config = dict(
    n_experts=256,
    balance_loss=0.00481,
    init_std_router=0.00849,
    lr_router=0.0021,
    num_attention_heads=2,
    init='uniform',
    init_std_qkv=0.0255,
    beta1=0.95,
    weight_decay=0.1,
    decay_fraction=0.934,
    final_lr_fraction=0.0,
    batch_tokens=262144,
)
Below are experts of layer 2 (counted from 0) of a mixture-of-experts language model. Rows are named router (the router's row for the expert), gate (a neuron's input weights, with its number), up (a neuron's input weights, with its number) and show model dimensions 0-255. Each number is 128 + 32 x the weight over its row's rms, rounded and kept within 0 to 255.
After each expert's rows: a language model's description of what the expert responds to. This comes from a sample of Wikipedia text that the model never trained on.

# expert 54
router [ 94 148 115 133 154  89 160 134 122 101 201 148 166 103 132 141  64 108 125 147 190 186 149  65 161  69 125 157 134 138 140 133  83 109 100 142 174 111 182 127 156 170 136 118 127 129 149 141  82 123 153  93  69 167  79 131 149 111 115 133 183 126 114  85 180 147 143 152 165  94 123 116 141  65  78 142 149 106 108 130 167  91 102 123 138 187 125 120 160  96 138 129 153 130  58 149 122 144  94  87 172  88  99 158  80 134 106 193 182 131 113 146 168 123 106 115 172 143  95 146 120 138 125  92 119 141 183 139 122  74 152 106 190 170 182 119 111  84 152 156 157 116 115 133 111 170 133 101 117 116 114  96 144 136 105 158 160  59 185 165 137 145  96 187 137 124 112 160 146  72  96 121 109 110 141 124 167 155  86 133 143 133 121 104  99 102 137 106  58 154 136 120 174 115 167 150 104 141  54 111 112 102 156 115 164 133  30 124 140 104 141 137 100 125  84 116 100 155  89 162 166 164 134 148 115  85 139 144 159 170 136 126 168 224 118 108 126 165 144 163 151  88 150  54  83 147 175  82  64  96 135 139 118 122 109  63]
gate0 [ 88 140 171  99 158  69 200  88 119 165 104 115 101 120 137 145 125 160  85 183  89 119 179 113 171  69  80 113 161 140 164 120 126 135 146 136 192  92 156 156 111 107 164  97 120 179 144 131 169  83  60 136  83  92  96 135 142  68 114 107 157 136 112 105 165 124 138 100 135 110 180  97 129 147 112 140 121  68 168 144 105 136 166 129 111 107  95 126 119 104 126 107  91 138 100 175 135 142 131 144 137 138 116  59 131 166 135 116 171 103 132 116 112 157 105 148  48 108 135 156 110 142 157 165  77 124  62  60 124 170 141 122  76 139 111 118 165 130  45 156 136 133 166  96  93 140 113 155 112  85 153  95 168 225 123 108 142 122 132 150 141 137 166 110 118 164 106 130 147 119 141 164 110 111 102 144 103 106  72  88 138 152 151 122  79  96 146 114 192 147 161 134 122  53 112 132 144 101 146 140 123 136 172 141 141 142 110  86 113 105 187 116  62 166 116 115 117 163 134 109 112 140 168 128 132 152 127 154 100 108 113 158 114 142 163 127 165 175 154  64 152 193 102 193 161 178 126  50  83 123  67 178 142  47 135  96]
up0 [131 161 111 109 180 120 189 106 120  68  81 137 162 128 123 132 117  99 134 123  86 159  45 154 163 156 103 191 115 105 128 124 137 153 104  99 110  53 132 122 158 149 131 117 107 129  87 187  82 110 144 149  85 101 163  74 115 153 154 102 127 150 149  96  85 148 168 129  86 128 140 129 109 132 171 148  56 104 163 136 146  95 123  67 114  70  93 152 138 137 117 161 128 102 111  84 117 122 111 130 128   0  86 166 123 130 103  68 107 153  85 157 140 138 132 145 124 124 107 115 120 145 137 104 143  77 101 157  40 125 121  83 193 128 147 116 113 139 152 157  94 106 100 111 120 152 135  85 150 160 143 107 118 109 167 144 119 123  99 145 119 167  77 108  92 161 127 143 149 143 121  67 146 127 148  99 153  94 184  99 202 121  96 180  90  75 186 164 121 145 131 102 173 156 114 128 157 112 199 103 136 124  83 155 113 125 188 168 136 175 151 102 140  56 154 129 183 168 146 156 114 124 125 150 203 128 154 163  96 150 154 113 123 112 135 202 164 182 138 118  95 146 112 135  65 131 146 106 179 116 145 152 131 129 147  96]
Place and title nouns. Administrative and title nouns closing a proper name, such as Province, District, University, County, King, plus since and until.

# expert 23
router [122 133  66 115 186 119 126 147  87  59 160 124 145 156 117 105 117 141 137 177 198 152 166 133  96 111 150 135 101 117 148 111 159 112 147 121 136 122 103 145 196  89  88 109 108 101 179 131  99 153  65 138 131 163  76 159 171  91 142 158 125 152 120  95  97 130 157 113 141 180 146 114 136  75 162 158 148 108 127 171 165 111 125 167 140 132 135 134 102 117 160 132 153 133  81 122 131 109 163 167 190 122  62 118 101 117 112 138  90 114 161  59 152 120 118 197 184 128 146 120 162 139  53 109 160 183 118 108 140 100  99 133  35  87  85 147  97  92 150  88 142 133 159 144  86 173 118  82 144 132  97 123 123  98 138 130 134 131 123  95 154 108  98 157 123 129 115 132 126 184 125 112 187 118  78 124 118 202 185  82 160  99 132 131 127 153 102 146 109 156  93 150 157 187  93 143 121 166  88  80  96 109 230  95 173 134 100 179  87 114 142 127 155  84 129 155 110 119 135  79 104 143  76 129  98  89  97 111 118  86  91 135 135 163 208 183 144 155 152 114  83  88 192 158 105 115 153 110 111 144 165 186  92 132 164 107]
gate0 [ 97  95  91 175 153 135 159 100 166 103 163 127 145  60  92 152 155 142 126 124 120 185 141 174 113 102 197 151 124 214 126 128 148 139 139 126 156 144 145 128 136  79 139 105 113 173 127 140 174 168 109 125 101 110 127 139  78 127 162 113 193 106 107 153 145 110 131  97 119 145 158 161  27 155  96 136 176  77 163  76 168 111 114  59 169 159 166 135 137 125 146 140 123 146 154  99 108 158 118 101 175  93 155 148  75 168 141 165 105 190  62 151 138 100 125 135 152 122 126  99 114 133  94 149 139 134  92 190 106 184 140  84  95 130 135 104  92 165 146 156 117 132 127 103 104 136 138 139 163  95 101 121  82 126 103 120 151 160 170 176 153  94 111  31 101 120 130  67 134 140 147 109 154 117  98 148 114 114 161 106 143 166 107 131 101 158  69 167 120  87 115 109 188 136 146 166 164 108 114 150 150 118 189  97  94 119 189 124  63  95 102 122 135 147 180 120 138 152 136 118 134 112  79 144 122 144 111 132  73 117 210  64 113 150 112 137 150 187 140 132 143  91 114 171 204 130 107 195 167 135 185  83  89 154 116 163]
up0 [139  97  88  99 165 161  97 128 115  93 127  97 113 125 143 145 109 173 147 129 139  60 127 148 125 134 135 150 159 142 133 131  68 142 192 197 123 157 104 140 152 175 141 150 128 178 182 172 162 127 117 115 124 116 106 154 126  86 133 158 149 114 102 140 108 132 159 109 193 160 114  58 110 122 144 124  99 113  93  93 126 142 139 108 137 172 155 116 106 117 105 141 145  48 130 130 125 140  73  96 115 139 130  94 183 173 129 112 122 155  52 160 144 114 155 149 175 129 141  99  82 223 116 150 125  87 189 117  82 140 144 152 125 100 172 151 152  97 147  84 137 200  67 105 106 132  87 114 111 127  56  97 111  90 164 171  70 103 133 188  78 110 120 143 123 166  96 160 123  99 122 121  76 142  95 114  73 192 146 133  99 142 159  44 131 181 115 156 150 132 145 137 126  77 106 128  53 117 192 131 115  48 105 167 121 158 155 155 146 166 103 155 149 146 138  79 134  64 169 169 102 118  74 138 115 162 131 161 160  86 161 121 156 117  67  85  95 149 207  99 157  94 114 104 112 125 106 130 126  93 108 125 131 132 141 129]
Politics and sports institutions. Nouns for organizations and contests in politics, schools and sports, such as League, Party, election, University, government, President.

# expert 20
router [ 79  91 154 133  82 111 145 108 139 111 123 183 178 116  89 121 145 164 208  81 163 150 134 137 136 141 170 153  97 127 172 149 139 155 114 125 127 132 143 109 134 183 130  90 133 163 169 159 138 143 158 108 108 155 150 106 153 124 126 104 191  88 185 154 138  84 132 173 181 110 119 207 147 147 128 142 157  99 100  95 145 131  91 152 149 118 133  97 159 117 147 131  98 165 104 152 144 138 111 106 192 114 104 187 104 177 178 196 100  86 105 134 140 170 113  68 132 150  89 165  65 151 143 156 125 126 133 111  94 117  87  36 150 129 112 103  81  72 137  99  96 177 120 111 117 127 101  76  78  82 117  91 146 144 131 126 157  87 147 135 101  91 165 194 138 104  87 135 100  97 151 125 144 123 130  77  96 141 100 103 149 148 108  88 168 171 147 169 102 154  88 147 103 165 162  94 182 118 138  90  55  51 125 133  71  74 121  75 167  93 140 148 114 176  61 177 155 145 125 168 161 137 132 119 164 100  86 157 124  93 158 134 146 107  97 149  83  96 175  73 117 120  86  90 130 114 120 126 163  70  86 149  97 150 119 121]
gate1 [148 164 133 121 109 151 159 116  77  88  97 131  94 156 129 107 107 116 152 151 111  85 118 138 167  87 142 123 190  81 116 156 157 129 138 206 129 115  98 111 131 150 137 183  85 136 146  75 125 120 109 113 116 142 134 153 109 130 139 153 106 141 113 176 144 155  82 171 179  96 120 187 148 147 153 158 182  84 162  81  79  54 170 127 103 135 114 130 114 199 109 184  84 141 182 134 109 116  84 155 138 140 112 242 190 115 127 127 123  56 191 137 102 109 106 130 153  68 142 119 102 127 117 110 147 147 119 117 159 138 126 180 133 124 144  95 174 152 130 120 101 112 147  88 196 132 145 153 126 191 119  89  99 113 118  96  91 101 115 150 175 108  78  20 132 185 115 178  91 169 141 158 127 153 169  99 128  95  93 193 132 122 101 131 170 115 137  82 118 157 126 126 119 112 178 108 134  87 141 108 122 133 124 145 130 111  88 109 110 142 108 130 143  71 149 161 114 162 155 131 184 114  90 206 128 163 189 162 109  82  79  90 184 140 142 172 105 181 110 143 138 101  98 115 107 132 163 132  84 152 164 107  98  93 158 130]
up1 [130 101 148 146 130 108 133 104 118  91 130  71  98 102 103 170 122 105  89 140 110 130 115 136 123 124  94 171  82 162 128  82  80 244 106  75 136 102 115  98 123 106 109 108 172 100 142 145 127  99 135  55 125 170  90 157 103  92 142  74 127 163 114  88  62 112 178 110 119 128 125 123 139 112 134 170 150 153 155 154 103 104 162 128 177 164  69  98 126 124 105 122 134 183  96 137  89 123 138 128 175  74 135 126 107 118 164 164 132 211 133 128 136 121 239 117 162 103 154 101 142 127  93 159 103 178  86 115 144 114 160 115 136 167 140 174  95 148 109  89 165 174 144 122 111 115 137 152 156 146 101 112 114 155  85 101 105 163 152 112 120 192 137 139 116 173 161 158 168 118  51 138 122 127 113 125 140  67 146 196 123 131 118 129 107 147 126 131 116 130  93 178 137 154  97 135 140 211 119 103 122 153 151 140 162 158  95 163 162 137 140 148 110 175 194  91 120  92 112 121 190 128  80  80 121  79 167 133 155 148 145 193 131 193 148  71 137 110  48 148  99 124  63 144 109 144  66 106 101  91 118 181 109 153 124 124]
Capitalized name starts. Opening capitals and digits of names, dates and numbers, and table row ends, such as El-i, Al-pine, Ar-gentina, 11 November.

# expert 48
router [167 147 117 127 128 123 154  99 127  71 167 120 154 114 111  97 153 171 167  81 184 125 116 129 122 144 156 137 112 113 134 128 125 124 123 111 155 154 180 205 162 166 127 108 130 137 116 150 156 161 151  94 156 137 168 125 131  94  89 137 113 105 197 162 106 122 136 150 161 128 115 184 139 115 105  77 149 160 120 136 161 120 104 197 200 137 120 112 157 119 131 124  63 145 143 147 139 157 112 152 190  99 111 110 188 130 140 191 165 126 126 109 168 149 130  71 205 108  76 101 102 132 154 219 123 150 178 117 138 101  77 105  94 156 106 162 136 108 143  98  91 166 160  76 157 174 131 112 121 151 160 175 153 158 122 153 111 138 119 138 132 126 129 121 100 120 169  76 115  89 168 124 153 200 142  97 172  64  81 183 137 154 136  89 161 166 109 121  97 156 104 167  93 156 160 183 144  96  85 101  89 110 136 171  95 140 104 132 149 162  91 141 116 179  98 110 153 120  46 104 170 136 123 128 139  85 157  90 151  97 145  92  85  93 123 116  85 138  81 159  57  87  83 127 100 128 125 170 157  38 149 106  84 137 201 130]
gate1 [116  47 140 114 131  75 169 172  93 154 140 138 102 124  91  80 128 134 137 111  80 154 114 137 148  79 154 111 177 148 129 130 190 144 100 162 125 192  85 128  86  88  70 102  33 124 137 137 121 142 132  93 126 123 140  79 113  83  66  91  99  95  92 103 114 139 165 165  67 162 135 154 139  61  96  95 125 138 159 183 127 110 128 105 173 149 152 106 120  83 122 143 114  94  99 136 197  98 113  78 117 124 119  86 141 119 143 171 188 129 180 122 110 110  60  69 130 101 152 152 148 118 103 151 135 110 120 116 163  95  94 160  41 137  92 143  97 133 152 118 127 153 150 118 203 132 171 143 131 128 137 158 183 124 134 157  64 144  84 110  58 105 126 132  82  72 158 141 130 112 112  99 122 119 185 163 149 139  93 187 161 108  68 130 162 154 129  99 132 153 164 112 107 106 102 135  65 104  94 134 153 165 122 153 126 155 136 113 164 128 145 101 173 112 112 118 129  83 141 128 168 164 105 119 117 162  83  87 103  93 151  89  86 136  95  81 124 145 107 129 178  93  88  98  65 177 114 121 153  63 161 143 140 178 152 145]
up1 [123 120 139  93 134 125 127 164 116  96 149 150 114  88 121  73 162 136 135 186  95 133 183 140 139 109 176  90 156 160 196 139 139 133 125 135 155 161 131 113  81 106 110 103  88 108 168 115 149 167 128  65 172  97 120 174 109  73 131 153 105 173 143 189 171 107 185 175  95 157 138 149  83 158 108 143 118 187  46 210 110 128  96 128 155 152 145 142 139 171 136 161  89 132  88 103 102 168  71 128 113 151 103 127 137 153 126 165 158  82 123 126 162 112  76  73  73 107 151 117 169 170 134 135 140 132 146  92 136 118 146 132 102 153 151 180 150 125 152  57 120 105 168  55 122 147 147 121  81 121  79 151 140 148 121  79 158 142 199  97 124  89 136 183 111 139 149 192 153 129 127  81 125 144 122  86 162 117  79 100 100 118 101 128 139 126 133 128 137 118 104 107 105 102 128 153 124 207 135 172  85 189 145 174 124 112 194 108 147 134 131  92 136 100  99 105  83  87 166 150 142 122 128 109 134 151 153 112 103  51 101 160  81 144 192 163  80 124 159 144 199 207 110 147 118 128 115  92 123 150 151  80 118 159 171 164]
Romance particles, name starts. Romance-language particles and first pieces of capitalized foreign names or places, such as de, De, Le, El, Ju-, Que-.

# expert 6
router [126 123  93 200  91  82  72  87  99 162 168 133 120 151 125  71 164 158 115 114  78 146 137 171 113 142 162 112 109  93 130 137 117 168 118 203 174  85 174 122 138  94 155  69  80 135  94 157  64  96 138 110 160 164 139 171 144 142 164 137 139 191 131  78 159  90 180  68 133  85 176 136  80  88 108  84 141 170 151 170  84 124 114 133  92 127  78 148 155 104 163  89 107  73 103 107 172  97 118 158 177 112  56 185  84 129 144 116 127 109 135  97 100 103 124 115 114 141  48 167 116 157  61 116 107 100 106 113 122 163 122  93  66  99 179 130  84  95 100 113 100 109 125 113 116  92 123  56 162 166 122 105  94 127 150 144  76 158  91 122 179 113 156 116 183 165 129 165 119 158 163  99 167 159 111 128  97 129 135 173 182 112 107 105 144 172  79 133  85 143 107 143 121 138 143 143 150 126  81 117 117  95 129 118  90 127  68 149 139 120 141 135 131 183  90 128 188 103 135 145 160 166 150 114 117 181 140  86 165 102 172 121 141  92  91  90 122 110 124 106  90  86 132 129  91  94  63 103 119  96 166 167 129 133 122 118]
gate0 [164 126 161 156 119 122 114 122  98 148 136  91 135 112 103  95 157 120 132 137  41 107 108 135 166 190 155 148  59  60  81 114 107 194  58 130 120 112 210  86 119 119 150 166 143 189 119  92  79 108 134 146  94 128 104 158  60 140 115 154  49 113 124  94 115  89 114  70  98  58 154  98 146  60 161 136 165 147 187 142 124 190 168 102  88 163 145 146 148 111 160 146  99 176 132 199 125 137 107 112 106 162 115 115 116 129 196 138 135 123 127 138 143  94 130 158 131 149 118 169 110  91 107 166 102 112 131 157 140 151  89  96 139  79 135 137  70 129 115 161 138 138 106 121 124 134 135  57 138 158 102 144 110 109 167 141 154 145 150 158 118 146 103  87 160 147 158 178 166 134 141  71 154 163 145 164 154  85 120 171 145 133 127 179 104 120 152 128 127 152 129 113 137 100 132  94 149 111 117 168 121 178 120 123 158 142 192 188 133 181 106 140 161 155 128 137 115 108 152 150  62 134  88  75 144 138 192 110 180 139  99 144 148 108  91 108 203 114 100 123 198 127  74 195  92  99 133 129 107 156 149 128 142 143 197 106]
up0 [126 148  95 109 175 131 142 136  92 121 149 119 143 147 151 152 105 138 172 130 211 130 143 165  99 134 141 138 133 154 149 132 104 141 171 119 114 192 150  13 110 165 118 126  41  81 146 206 147 153 200 126 143 130 203 110 113 123  90 105 135 112 181 134 162  95 114 150 133 138  61 119 180  83 156 146 115 158  89  75 148  73 138 119  98 159  98 124 117 105 114  92 130 226 124  97 102 180 143 122  94 148  98 139 116 123 145 125 101 104 111 141  96 142 124 103  84 150 113 120  83 157 193 176 155 164 140 118 122  41 157 100 123  88 156  91 162 145  95 175 155 139 109  72 168 138 115 133 122 186 175 124 109 152 143 143 159  76 180 123 123 131 138  99  90  99 129 122 174 152  77 217 127 132 165  68 117 130 109  94 161 106 152 156 161 115 111  92 183 109 113 145  96 227  98 152 126 141 112 115 132 103 140 126 127 168 179 101 109 131  91 104  78  80 133 106 135 159 171 155 177 157  99 154 135 128  74 154  92 105 157 125 122 133 112 157 154 105 100 125 108 123 146 142 129 110 125 138 152 188 122 164 120 123 152 106]
Country names, abbreviations. Country names and short capitalized abbreviations, often in tables or sports stats, such as USA, US, States, UK, MF, ERA.

# expert 10
router [150 185 112 177 180 104 112 125 149 168 110  86  57 126 177 121  45 114 155 114  91 133 188 143  74 145 130 135 128 102 158 119  67  96 110 111 103 118 123 163 131 179 127 112 133 158 129 109 129 128 101 118  78 108 139 150  80  56 105 126 140 138 177  97 127 149 168  91 108 192 172 165 144 180 102  92 141 150 139 164 110 195 203  75 131 155 111 191 152 134  52 174 176 105 148  96 143 148  97 128 149 123 100 116 194 128  79 165  85 127 160  77 191  95 183 143 164 104 109 105 101 103 132 229 161 115 165 139 183 146 120 149 127 146 140  90 137  81 106 110 157 146 131  79 163  80 132  94 119 169  95 138 168 135  84 112  65 114 128 163  80 126 162 134  95 121 129  99 115 100 139 129 102 158 182 107 139 160 117 132 123 151 170 107 110 127  97  72 130 121 122  88 219 134 125 156 104 160 114  93 127 122 128 157 169 110 101 138 127 117  82 123 123 120 137  55  75  69 126 122  94 113 113 165 163  92 107 112 147  93 133 163 125 141 115  97 187 133 141 135 139 165 146 124 172 107  90 110 129 125 122 116 172 133  95 133]
gate0 [130  88 114 132 193 104 136 159 125 131 149 131 172 157 201 147 151 147 107  59 120 131 111 127 118 126 122 140 147 114 122 106 126 134 196 102 151 124 151 113 128 151 181 146 103 152 159 123  80 189 127 111  41 166 155 118 173  96 157 150 134 173 137 104 100  83 115 114 115 121 127 172 155 109 149 109 148  99 131 147 103 141 146 111 129 155 194 121 154  94 103 125 112 133 174 118 107  80 126 180 119 107 117 153 112 179 146 106 167 145  50 167 101 142 110 146 181 153 162 133 103 133 118  87  47 118  65 155  53 169  73 138 117 102 129 117 140 153  86 106 110 105 128 122 143 143 153 121 112 176 124  61 139 131 181 184 108 142 108 149 133 189 164 151 130 156 109 110 160 160 177 180 100 150  96  85 119 165 123 145  92 185 172 119 152 204 133 163  89 168 122 101 151 190 137 143 144 101  81 131  91 116 105  95 118  94 135  85  87 123 108 179 111 120 178  63 189 118 123 137 171  86 157 146 121 181 140 100 153 182 120 167 132 188 139 166 151 109  88 158  94 111 152 118  60 110 105  96  92 147 123 161  66 189  87 143]
up0 [139  78 120 125 108 181 174 174 106 162 140 110 135 127 183 128 107 206 124 130 117 138 128 148  87 152 116 149 136 147  89 128 134 202 183 112 149  95 120 118 106 162 157 112 190  65 109 132 108  76 102 188 111 117 194 127 190 123 177 149 171 126  81 178 134 138 108  91  84 153 140 170 149 145 219 148 154  90 184  99 115 150 117 115 121 161 129 121 164 117 168 205 148 191 167 118 160 128 139  98 129 106 191 103  62 125 119 100 125 101 123 119 111 149 112 114  75 144 139 119 115 135 131  83 147 144  39 149 105 117 102 164  82 123 152 120 111  64  91 141 144 135 120 125 115 138 145 156 111 146 160 127 135 142 156  80 143 143 143  68  79 142 136 183 125  87 155 176  98 130 124 123 112 111 167 134 154 169 118 148 132 160 158 110 113 168 121 148 105  99 109  86  75 165 137 132 119 159  92  72  82 140 124 109  65 178 144 128 190 141 142  83 132 191 200  84 162 145 130 122 150  93 112 172  91 136 123 108 143 182  60 123 130 189 111 145 135 122 114 158 122  83 147 106  88 101 125  68  59  95 116 161 119 154 125 115]
Prepositions after nouns. Prepositions, mostly of, in, from, at, between, right after a noun or verb, as in county of, retirement from, degree in.

# expert 40
router [137 127 150  85 166 178 136 127 116 102 104 102  81 163 137  95 150 162 107 172 185 107 108  84 121 102  58 115 207 183  91 130 126 103 161  92 126 126 113  55  94 121 151 118 150 115 110  52 173 165 101 106  82 169  94 125 128  85 134 186 152 173 140 100 132 118  88  66 106 106 152  99 167 137 161 106 104 126  55 114  99 107 157 108  99 102 167 104 146 162  82 138 107 113 136 112 134 132 123 133 115 163 186  93 175 116  88  40  48 121 115 151 114 121 127 131 179 118 176 174 128 144  63 111 175 145 161 149  91 155 158 186 142 123  94 149 108 156 152  93 167 153 178 119 114 156 119 168 120 169 156 121 145 113 176 122 148 150  86 144 157 158  88 127 140 132 116 154 141 145 105 115  75  96  71 128 153 113 120 142 121 111  45 153 181 126 102 141 178 134  89 127  94 127  55 179 121 148 109 116 132 152 144 146 127 175 136 168  80  86  76 104 148 127 100 145 177 119 185 115 142 147 159  83 127 185 157 141 109 175 121 189 117 112 105 174 129 102 138 146 170 145  97 190  88 117 140 116 149 145 116  98 153 149  85 106]
gate0 [ 38 143 110 118 131 148 115 146 174 141 129 138 196 134 116 145 141 129  74 132 116 106 165  69 166  97 114 118  85  96 170 150 192 116  61 146  90  78 157 116 100  88 107 146 112 123 118 138 153  94  92 137 149  96 188 119 138 104 174 126 129 139 139  78 131 112 132 108 134 164 134 127  95 151 128 212 175 152 105  67 127 134 168 140 156  99  50 178  66 170 114  96 133 135 135 130 116 186 124 192 127 138 160 122 134 159 189 197 130 118 127 120 150 132 111 163 102 113 155 114  69 137 138 129 135 157 103 135 116 126 142 178  84 130 209 146 112 142 181 130 104 153 164 109 163 138 127 113 129  63 145 163 143 193 204 120 150 101 143 153  79  73 147 133 119 139 162 147 109  95 152 165  80 168 134  96 113 178 169 156 137 122 108 134 153  96 110  90 168 101 146 112 106 139 154 143 107 115  77 131  97  94 141 131 121 124 170  61 106 118 114 107  49 151  83 122 107  60 106  93 187 184  78 143 115 114  58  98 129 175 148 206 130 144 100 101 129 120 115 179 120 123 136 128  95 130 138 131 150 111 164 109 137  88 178 118]
up0 [111 148  82 123 156  92 199  90 170  99 112 107  87 113 108  88 130 140 108 147 159 126  95  86 124 113  92 103 122 125 125 173 139 116 113  98 163 131 120 108 199 152 100 151  61 160 107  92  97  94 104 121 171 169 180 116 133 127 114 146 123 143  80 103 125  80 137 114 147 142 118 172 170 155  99  86 153 159 160 135 140 110 130 150 129 102  75  81 132 105 162 159 184 109 132 116 221 124 119 116 118 110  96 106 175 104 166  95 147 132 130 120 128 156 109 159 130 141 101  83 122 151 188 167 114 145 130 112 118  60 121  88 141 137 135 163 186 122 118 141 108 140 113 136 129 159 193 165 179 197 123 190 195 113 142  92 141 197 164 122  89 111 139 182 160 122 145 143 158 118 156  97 132  60 167 145 142 112 169  86 126 105 149 187 125 147  63 162 122 136 136  84 116 160  85 131 123 130 199 107  74 103 217 124 155 125 159 100 108  94  75 136  73  74 116 116 112 138  86 136 179 126  83 107 162 113  70 159 118  97  98 129 151 140 152 120 129 170 206 114  70  73 122 105 178 141 112 167 123 141 163 117 193 134 109 156]
Suffix -er and -on. Word-final agent and comparative pieces like -er, -ers, -ter, -ator, -on, as in cornerback, prisoners, winter, numbers, colonization.

# expert 36
router [109 172  99 138 128 203 168  83 154 145 153 152 132 159 112 126 110 100 149 175 152 147 142  56 108 124 105  87 135 132 132 135 125  96 204 138 162 154  80 132 185  92 154 118 126  92 170 101 140 124  89 126 118 118  97 184 114 101  90 127 159 209 132 107  87  88  80 136 123  93 112  67  95 164 199  48 153 103 108  98 150 117 120  97  85 130 181 136 137 135 149 106 134 115  88 116 152 175 121 118  90 138 132 116 119 102 118 160  92  98 127 105  96 141 119 133 154 147 160 153 122 129  89 115 147 144 139 118 105 108 173 179 165 130 111 124 121 188 107 115 123 179 108 112 134 144 101 189 109 136 111 107 112 126 100  54 189 130  98 100 114  98  99 159 169 127 117  49  71  99 154 139 161 106 156 163 128  92 119 112 116 199 106 177 104 101 158 118 152 118 143 160  91 114 179 164 121 132 124 141 103 178 104 164 124  74 133 151  59 133 163 133 163 133 136 139 203 138 129 105 141 101 130  47 123 157 174  94 148 176 126 141  53  96 134  62 113 163  42 146 124 125 129 199 150 127  71 172 156 127 126  63 116 130 118 122]
gate1 [ 87 131 125 131 150 133 171 131 136 108 149  58  95 123 158  91 116 145 176 143 159  90 133  93 143 157 110 126 182 126 130 110 153 158  87  84 105 169 136 175 131  90 124 128 116 140 120 136 109  83 124 132 124 104 120 130 153 173 123 150  96 149 134 179 124 100 126 192 127 192 136  97 135 187 168 106 120 159 134 124 136 141 141 160 145 181 109 120 143  92 177  81  91 139 144 115 141  97 125 151 124 115  73 127 131 109 115 111 100 108  99 127 109 110 158 157 169  58 118  51 177 128 129 131 133 123 154  96 145  27 210 107 138 130 209  84 195 166 162  97 119 182  92 107 146 179  87 130 113  92 173 154 163  81 125 115 130 127 131 164  92  91 155 131 103 155 112 150 112 176  45 112 118 113 152  94 140 161 142 150 166 160 119 171  97 167 175 122 163 154 129 135 198 124 161 153  71  96  99 153 121 140 171 159 124  78  81 146  57 119 113  74 167 142 106 181 196 148 106 125 122  65 120 176 152 120  44 111  70 110 121 100 105 168 166 129  90 171 174 157 117 112  76 135 170 131 111 141 103 124 122 125 165 111 113 116]
up1 [169 158 166  73  95 147 121 127 103 119 192 142 161 168 171 113 119 135 172 147  94  75 158 106 149 149 165  54 138  74 143 167 105 185 113 108 112  92 163 126 124 125 126 100 122 156  57 151  98 185 133 135 191 158 131 127 119 121 103  91 122 171 141 142 183 162  95 137 120 112 184 127  95 128 103  89 106  98 169 110 147  91 140 166  72  70 119 150 146 131  90 134 115 150 105 114 163 130 131  96 166 111 139 134  58 131 110 194  74 115 160 130 121  46 122 134  84  93 142 125 123 110 136 137  75 199 148 160 166 155 128 134 160 155 164 123 125  93 136 102 114 140 120 153 173 114 107 117 108 148 149 128 156 130 149 140  88  82 105 130  69 128 142 122 169 149 146 180  94 117 123 118 115  99  71  83 158 134 105 103 206 183 108 117 138 172  92 154  91 129 128 137 153 132 176 138 124 165 168 123 211 154 129 165  80 128 137 129 145 142 106 127 181 112 112 106 144 186 108 177  90 144 190 154 132 153 100 147 143 108 111 103 164 114 131 190 136 134 101 157  95 118 150  78 104 140  49 172  26 168 157 116 189 156 109  95]
Mid-word fragments. Middle or ending pieces inside longer words and foreign names, such as -el in Colonel, -ic in Aramaic, -ow-, -br-, -burg.

# expert 22
router [102 137 113  60 129 153  65 150  78 148  84 139  87 127 135 132 129  93  75 130 175  68  98 137 147 108 105 124 141 107  37 116 163  63 132  76 131  80  81 138  90 129 170 154 158  72 135 118 127  89  93 113 143 125  93 137  74  83 177 176 145 144 128 101 133 103  93  58 118 190 152 208 138  89  59 201 135 177 124 155 106 151 128 113 120 138 136 106 107 122  64 153 100 133 193 136  85 132 158  90 157 133 115 120 228 116  44 109  88 118 172 115 106 142 115 126 124  92 162 125 123 128 115 125 158 129 158 147 105 156  70 164 161  78  60 164 147 158 162  91 133 157 126  99 105 164 123 138 136 151 128 183 136  88 165 164 141  91 105 140 145 114  77 136  93 146 124 125 183 134 177 141 145 154  98 106 102 103 137 119 127 172  93 168 153 125 102 141 129 115 115 111 138 109  83 131 114 147 112 137 122 123 133  91 135 121 135 169 127 158 144 104 125  66 106 121 168 169 153 103 160  45 145 152 158  95 131 115 147 144 142  90 107 151 170 112 146 144 135 176 101 102 166 166 136 128 126  91 122 185 222 153 108 113 131  98]
gate0 [120  66 132  85 162 120 174 121 141  91  84 136 108 148 163 145  60 116 102 139 127 124 114 156 146 109 158 102 149 133 140 169 135 124 130 145 141 174 152 142 164 110 167 165  82 101  96 103 195 142 125 156  90 136 135 102 153 168 136 157  88 117  95 151 115  88 137 100 157 120 119  88 144  97 148 144 144 180 110  82 141 143 107 147 182 128  85  97 106 175 136 118 140 115 110 146  60 161 146  92 170 179  86  68 152 146 113 175  86 107 141 128 135 175 147 126 135 107 129 115  98 113 158 149 113 152 135 189 129  91 120 183 116 146 118 130 173 158 110  78 190 121 129 138 171 174 171  85 134 130 132 127 144 185 136 111 162 169 102 128 137 160  69 110 200 122  84 106 141 134 129 169 141 137 100 131 144 105 104 220 134 131 136 136 139 107 159 102 116 189 123 101  81 118  96  69 121 131  89 111  95 163 145 167  76 139 167 141  25 143 111 161 144 138 119 116  72  90  94 182 106  83 136 103  77 161 108  74 148 104  87 152 196  59 113 134 149 132 130  81 113 120 120  42 124 181 140 101 110 160 209 149 177 106 172 172]
up0 [177 134 122 117 115 121 154  89 186 106 102 152 109  50 124 191 112 119 117 118 192 185  86 152 152 101 106 172 120 128 154 104 166  90 123 124  97 130  93 165  49 102 103 162 154 165 154  84  88 171 120 153  92  97 147 150 151 140 120 173 121 118 125 117 118  68 134 126 133  84 104 154 158 166  86 153 189 167 163 163  94 149 108 140 103 133 155  95 181 157 146 158 136 161  93 188 120  74  82 135 137 164  77 163 188 104 156 108 128 110 122  98 141  93 115 116 175 195 174 134 165 120 105 126 137 145 132 215 151 133 135  91 137 174 164 115 103 108 187 122 148 138 120 105 177 144 149 119 184 122 118  98 144  96 114 153 198 141 117 159  60 137 163 122 132  96 157 118 215 121 162  86 105 108 163 110 179 103 126 113 128  92 107 119 164 101  94  83  90 132 107  86 101 161 108  68  96 111  95 132 141 143 139  78  70  90  94 100 129 143 103 122 165 106 157 107  85  84 155 103 147  89 120 105 157 177  83 135 135 191 122  88 152 124 173 161 103  78 122 103 129 131 134 137  98 119  67 104 120 144 134 134 121  75  58 129]
Name-final syllables. Closing pieces of personal and place names, such as -as, -in, -a, -ina, -ville, in Salinas, Jilin, Lucas, and jur in Juris.